{
  "experts_per_token": 4,
  "activation": "clamped_swiglu",
  "moe_layers": [0, 1, 2, 3, 4, 5, 6, 7, 8, 9, 10, 11, 12, 13, 14, 15],
  "routed_scale": 2.5,
  "init_std_router": 0.0152,
  "norm_eps": 1e-05,
  "optimizer": "muon_variant",
  "lr": 0.00271,
  "seq_len": 1024,
  "dataset": "wikipedia_en"
}
Below are experts of layer 8 (counted from 0) of a mixture-of-experts language model. Rows are named router (the router's row for the expert) and show model dimensions 0-255. Each number is 500 + 40 x the weight over its row's rms, rounded and kept within 0 to 999. Numbers have three digits each.
After each expert's rows: "comes after" lists some tokens at least twice as common just before its tokens as in all text. This comes from a sample of Wikipedia text that the model never trained on. Tokens count by the router's weight.

# expert 17
router:496537524496485553481523445553412513460545603472530421498497503498457473519535521525499541532489588569454560528439524536449486481513487508490517475452471477526475457581530536555553568548447511489401515496455512418468505505496558448476505493499512518487545460461507546503561528521484471518530462468480398530469524550440544526503487559515510529513493472493502493516494526458507471502463564440516556449464521486448538481509528522472528528475635453492458546532553416536468457487560500456575526472467524468486474504504460505490545509514493507427473599500490505444470464511470461436547451540473526469528562520520502597455420504474516470531494428528519493532479499476434491496490464364506474526445499513507516451563492540493502478454432450427463463510560483559534486488490449
comes after: " of the", " in the", " the", " The", ", the", " to the"

# expert 59
router:528545531479489519485511483477483442452482524467511518515420432498476492540526456550399431466485529575493450435507490457489565543536568503452474445420545528471505496491482504523500513581453437510464484521547544438466496528542550520514458516505468519492461503580479474523470494449543462492541471481567511525437503412446402510406553441560438486509493485508535545540477533536511486536436483467563482497545504507521519526438442486478489479483467506483479531519418500562462493405536521559459468564479513579497540557513525470492568483500593523563560505505516512539442578513478483461558448432523515523545539532469533542507477504554448489452472547524513498601486465486522553476442527508469540530545429448534544580517481524534543453534463471503496519535498502441503512532512552
comes after: "\n", "\n\n", ".", "-", ")", "=="

# expert 20
router:460560470518521481544541535414439556540446544538526480529489569462480504464451510512504465504514522506433528509417514545473515549553468554553478436499464461461526447486419540537483498479468525500459568505493521523476486547551498502500509503535528442537518493535505534452548453460470535482557485537449467426514513484499487514468509559499470461539519482523459561526453479574500438477553548489477507562487480514481437491541497530473436456546478567457419456543549439468467490540517522475521507457506512494449477519497496568371456482539499522510535432490551562498399445462452434427573457507519511458498568507450529448490541534482590449536544509403539537521476520407513503484441451489437482477474497519465446497510553512492513504541555465534482573565492568505500496438534474
comes after: "\n", "\n\n", "0", " JP", "| Party", "}"

# expert 41
router:495423474583507463541534440498486514559505491570479516458506483483555439431465569455482584502482559455534453491591500478463524416507507454421499499495506498447471562505509481492485529494523518475432550468519472424524473479527536475546501550491567439545455532504564468544525515478505569480533489480573451516574538454537489531498500447508476501486431456547554531466462456542537422489542524562468499578491551492499473511552497519529527487552536437518552459532509542486479509426424498523449457524491490420425506478489457443465438455527525539549507453503412485516461496510490496508449540445558544492527469458491483525466535518536519517479461540502531531438537444501456551512530441569519515548484447501492574523612475521481456501433467548518555561546532499544476541501437489
comes after: ".", "\n\n", "s.", ",", ").", ", and"

# expert 12
router:458580447513498416446398522501398510531474410496527531517473433547501471525543542467538556492521537552473482477518539513482417481518446440522503569519447499473467511481473525462475531458493415518397476513451493520482558486476516460514561565458556531534521466551445452440522491546511483520517505491549573510462479495567547533495473500543520455540485477444506517461500483467606486498498515476454553507490533460447525456550465509524478471462528511536452491553508536392503472500462514436485471606549492505571476522517521533482487553442520541524447491505472471522555465492505495479490558571504498500494502566457449511480548458577504455524429406509475532464504549532501486462439467524441502510420513481531469445515482540533566468431558460463503511493473488507478493464434569
comes after: ",", ".", ":", "°", " |", " of"

# expert 52
router:483577536531438441433537515550459461495432499525537535520542547446467589458471490488525499507485505590480452565480460523552454418463535482533475496497499426518492509462476506547422513455493544533446437527456439484480537479560506533438538530477560469496498564548501543512426546446527476456540474545441577441495517521523484460542535448462497515438430495473510526458494528543553458472535486423544535511562514566500523506521454497529478433476504540455489498447492453528521513487456529533501574530583419468513518546503501487512513533508517542592516460528552557531494493482551496489476502462506562527549474535549509498520504484464439486527504524497450458504423437530556523470477488436480498473487453476496551483555529484536435593560490405537440526569529431506525534521433492
comes after: "\n\n", "\n", " =", " | Apps | Goals", " |  | C", "==="

# expert 35
router:453474464445474509536486470496438558491484520533452595467483479506528551528467476580457548587453487521494494475497497519573492454518395483446476447508463458478453498437553466493466591427526502548479459475534471556536483474526429569476470516425474501450524511496432573507404541471586562529470541557499516461493522465507554498496464478498538443545544457522450500499566528561513466507510506499507498502467538481469446484501497507545463505501478432447472548573476506558487508444538476512530528448543476523492513445524466553558462424551468478535481445537516404521563451594524524467544475504495529488542498469509531492484535470440512529497547480517497511532450511482548527494417590525445503429483427540494482481478553511561462465482514474559570562486568461474533513480496468
comes after: "\n", "\n\n", "3", "4", "5", "018"

# expert 47
router:578523411514547524465481459561507456442507482561475481506494538458478596508506486490535489510428559526502436546615478503560488504478513513545525499492463520489517495499559562520478470494462438528481418488482440539515492546430456472442541429455481535466532568504496528466511451529478505458413528470538509429481526444456578511504512441490443552522548528470432453546491545533547519520486521411461453471469509556415559451529533526523484578424517513554525539466543512506556509560508485432540548457526485485476555514423431532572523519530408518526481497502542456511467453499481582502513567553538515531496414511481476473513529517452506519458521540500501519422510559543568535510541544504506504497465446477540472495576443517466533493506484529487499544537551507462521463495496513
comes after: "6", "3", "4", "5", "1", "7"

# expert 0
router:454572507467563537441524466480574429415479452492417517482524538524448525543458451520466479569571450535521542512520591459509527526481495517539533495502533531489468458544524517477469556498504493459461494539559556548507486489453508520496476501515515475486500507489455439498527511493559536499550551407581540442473509508495511541459477499493453504518560488566471550539494491531513493461538460522413487492435544556510480443465550481520408514558489515512476514489503488544587428448442515533534432516445417587432505493494506541443541451437500516504448505515554493532457487561481582520490533501446536522530491536411468491431484507462455547519539532540524511491423502508518527435470524528601516510467581433496472438533510512459507446478423468490497458514441501438518509520503468
comes after: "\n", "| ", " | ", "- ", "|", ") | "

# expert 1
router:495535414476554513486494496495491499481459524560360484508530522512483511498489534459534499481457459452476546482435557474491487535465509514448497510529510461520421494511504553559541560392490467551497473487485538492498500521500544471499480507537552492511511516512551552479528530647487499466512509521517467434538533480517542507553452552500493500461536470470536549441526512530541554477507482446519458441486481497463446507521588533534375491486490574509484506522465498535512506519482554468537490483554482523464525497477454544501500500564478422567465466534569476534461449526503546535484523489562398502506544393577480512523451468421562504505449571418502442513478563480538552482548518540533420498457535483545472544492487571468482541527544424525498491511533454542511485442560474
comes after: " | ", "0", "; ", "–", "3", "1"

# expert 16
router:503518471459545513400454452484500507434516554583451458496478492480513551509465490561537444548483502450516531556558447547517518557511466437515494473516475468489544459490467519467460500471480565540429467531498541501539415518464562472477476498477565529509399536521424524510483513512531480488506429461463500456537516518525470464431502478542466562537532525450496522479436513503512450505485503438518457475466543535547489502490489448525458455471497612577493578500492544510489536582515519450564546515587459536453489458470513511528539476566524503487456455492466488515535527556500569563534504543497547484508515561562429453436475503537523452530506430504480438463451507550534455519535506455475518510475483558469572469462400485488478494567460532536443507554448410534526539552502444
comes after: "\n", "0", "3", "7", "4", "8"

# expert 27
router:459491521445500425514494430445444520473491555568494546506479521546532501527526565537479606495506492528462540484409542440527524555581519555447426469495480510455422498514466469482497544488511562435429455490527481544478460478466457482495454457479476506449443448475510489461475489458573585517532400447459523466486504566507525537480456496558495482535487505459467536482481486519503489568539515571555465534418451500497441527546540468440509519515522473484557507475513464498482533546504424450459437514478566529469524481534508528560497417463518479447421437526570503522513432583537446530512470545503479548511519510487501540486433457544431533572458476531516511511507562470492499527439568534493469478500545519559528477550461473506451519469510571518535472444536545528557497531490534
comes after: ".", "\n", "\n\n", " |", ").", "=="

# expert 42
router:439542513537525540507546514501528530522487559496495512532557492478479567533559503434468544489570554527480488497486467517439495430469523538517539482419538478523462544473510552527537605412462523490501512482524499516449561455455596483469486498470502543452564532516483535490472542453504514469575510425488497473502513489556450517562449448474548491532548502535524530519567497539481441427569567479503483455532559507514464494507478548498492489571499544426456541417541505566493459519596502432561587518578469557435490543490536509462443513469550450497475565518422494524520501513520482449528490500546445517482545510480533526491418480493476488457535524519502479459522534451482510501499505481540498541490511467615486457521544532506535466441440413490420534489492452421526507543515446
comes after: " | ", "–", "| ", " ", " (", ", "

# expert 31
router:465487465548466475516541478502514569521499458487472438519542492510466432483497529429468477457468514445497499482525497485520485541446504479554497524574494483503479433519499516497553439529477484513424484560522444470438524502460438438547507480504461499475526576437470517523543514471550537473462515557560492587479539530495506463515455413448498462447533472509554454599478505590503574539522477533454527457455558529468487411431428554497471574597449538455597527530511509501490442492485540467467453495545470528581430511435455556470427488556461528521532487521520541476559481448536486464451482453445487494498495501527562558495480414469556524501511530442482526481566489498463557492458474552490507489464515504545478469500438547555547470508518454485528542475498453443540512505442444
comes after: "1", "2", "–", "6", "7", "′"

# expert 21
router:533506583489539527485488466549476517472432432490531502536513467491439569490530501518545534499471579492467444488505559528511509511545495514424440522561493470462510457537544473467449477472446520508428475497495470578447495465514530449462444548457527568504492495476530467497496424459530497552565481444533510515491531543529420547518461543412516510538469511410509485518497527541516474469488527514545444416458505486492519429531465502477470418467536494528531471515521450577440521524514432510502515524583576446544459454445482424437475487449538517501514432487547547501523594517491501563514471572513438526493549533495516536425457509527541500508489521491450472545563547530406493528529521416495522528453449548487459474502472421503519438470530478560468504426480542510544460547496441
comes after: " |", ")", ".", " |  |", "==", "==="

# expert 3
router:487545429521587491471422510500483500559496514537449451532462521529514515422489510464517545439523516481442454509561540489497483491512448428524434519546430466483537471491554541487525546439509517561535494533543495535533524490491502556515544526543549517478430438474499535450497467544561529449608475491544540456506482553509526491546458524492490482439516471501542538533486463456529508477526525454594432500518571479582500478496461537508425454514525542441531485563421501555440501510504604534501531447501477537502432481491505546392438544483524477537445589485489495516474477476494571532547526500526500463494506462465483465503550483550510559540463554460423452475476511532509489545512539505520461462471542479557437461479540528474497522553527457527497560502435422519531472410531434
comes after: " | ", ".", "–", "; ", " (", "0"

# expert 43
router:463488501536516486504521474500439471539497516526511489481533481510508537524423502526490568574505457515517519484560600528470502451496577487490553473512485526468489523490538419584505517555513487433422536485526559459427497510523489535494568491509593430526518470506517500599515553493428563497532494467522422507596430470481434457465473480529513485497463450503499549544433435486489527459506455535514515521515535502424447451465556542493485567510551455486499516549473488466484487495411503519460455518466520505514487434551487527453466421548531561446525563542508509449473517462546486574450497440501500467577491466441552523445527466507466522464541399575566488518469460533450494461457469496526481467474480485564563530540508583502488502475493534520477485552510542543405485459457500
comes after: "\n\n", "\n", ".", "=", "-", " by"

# expert 32
router:499429531594567557459581447509471534496431462450492498541545575552481500476510537431475512544530544456489577443524531477433510522492525492535493477512501491436492517477486529479534498522510493457520491496551561513481496501539481523553504504506446514425526536485505420584555555448541549470511462574513455496509494519540465471486535441552525471394546489497496550481527546512502480507505487534537525503510482586448437455485460572498468531557511480474550501488574514533424515455564503482536513511475525473479494522500501491507467505476503508456540503515542537493522631485558483549454552502515463459521456526413540488488460464563435420476486460536442528521484450567447560505470421539553545542502525546561476468452438580537496397538513454453531508476510503484535471546521441
comes after: "1", "2", ", ", " in ", " ", " ("

# expert 13
router:482456457419467397512558498491498499539536436511558592487488507504523542428518488536445448488510554485500500478518582491472518486510414477557500558502515473507462503501479453490551476459555506472508532520514552468565544516486567488582512486554514478509442484519422498435510513465445540579505568506537559522498578454467454482530522506462488484486462580457552506431457510416507429522453507531505507514460516527504460487493485511553560520502488453509454521515447461448522561507504470541504484478498482528470476532502507497444493560389509492530432467537529535436511520520511539533445476462492550420452435451492510501514420423537512475471496541505411490517544511515541547465505431560566448504525596505472520465532439458450535484494502512453549520409529475525406538493460500
comes after: " in", " of", " for", " to", " on", " and"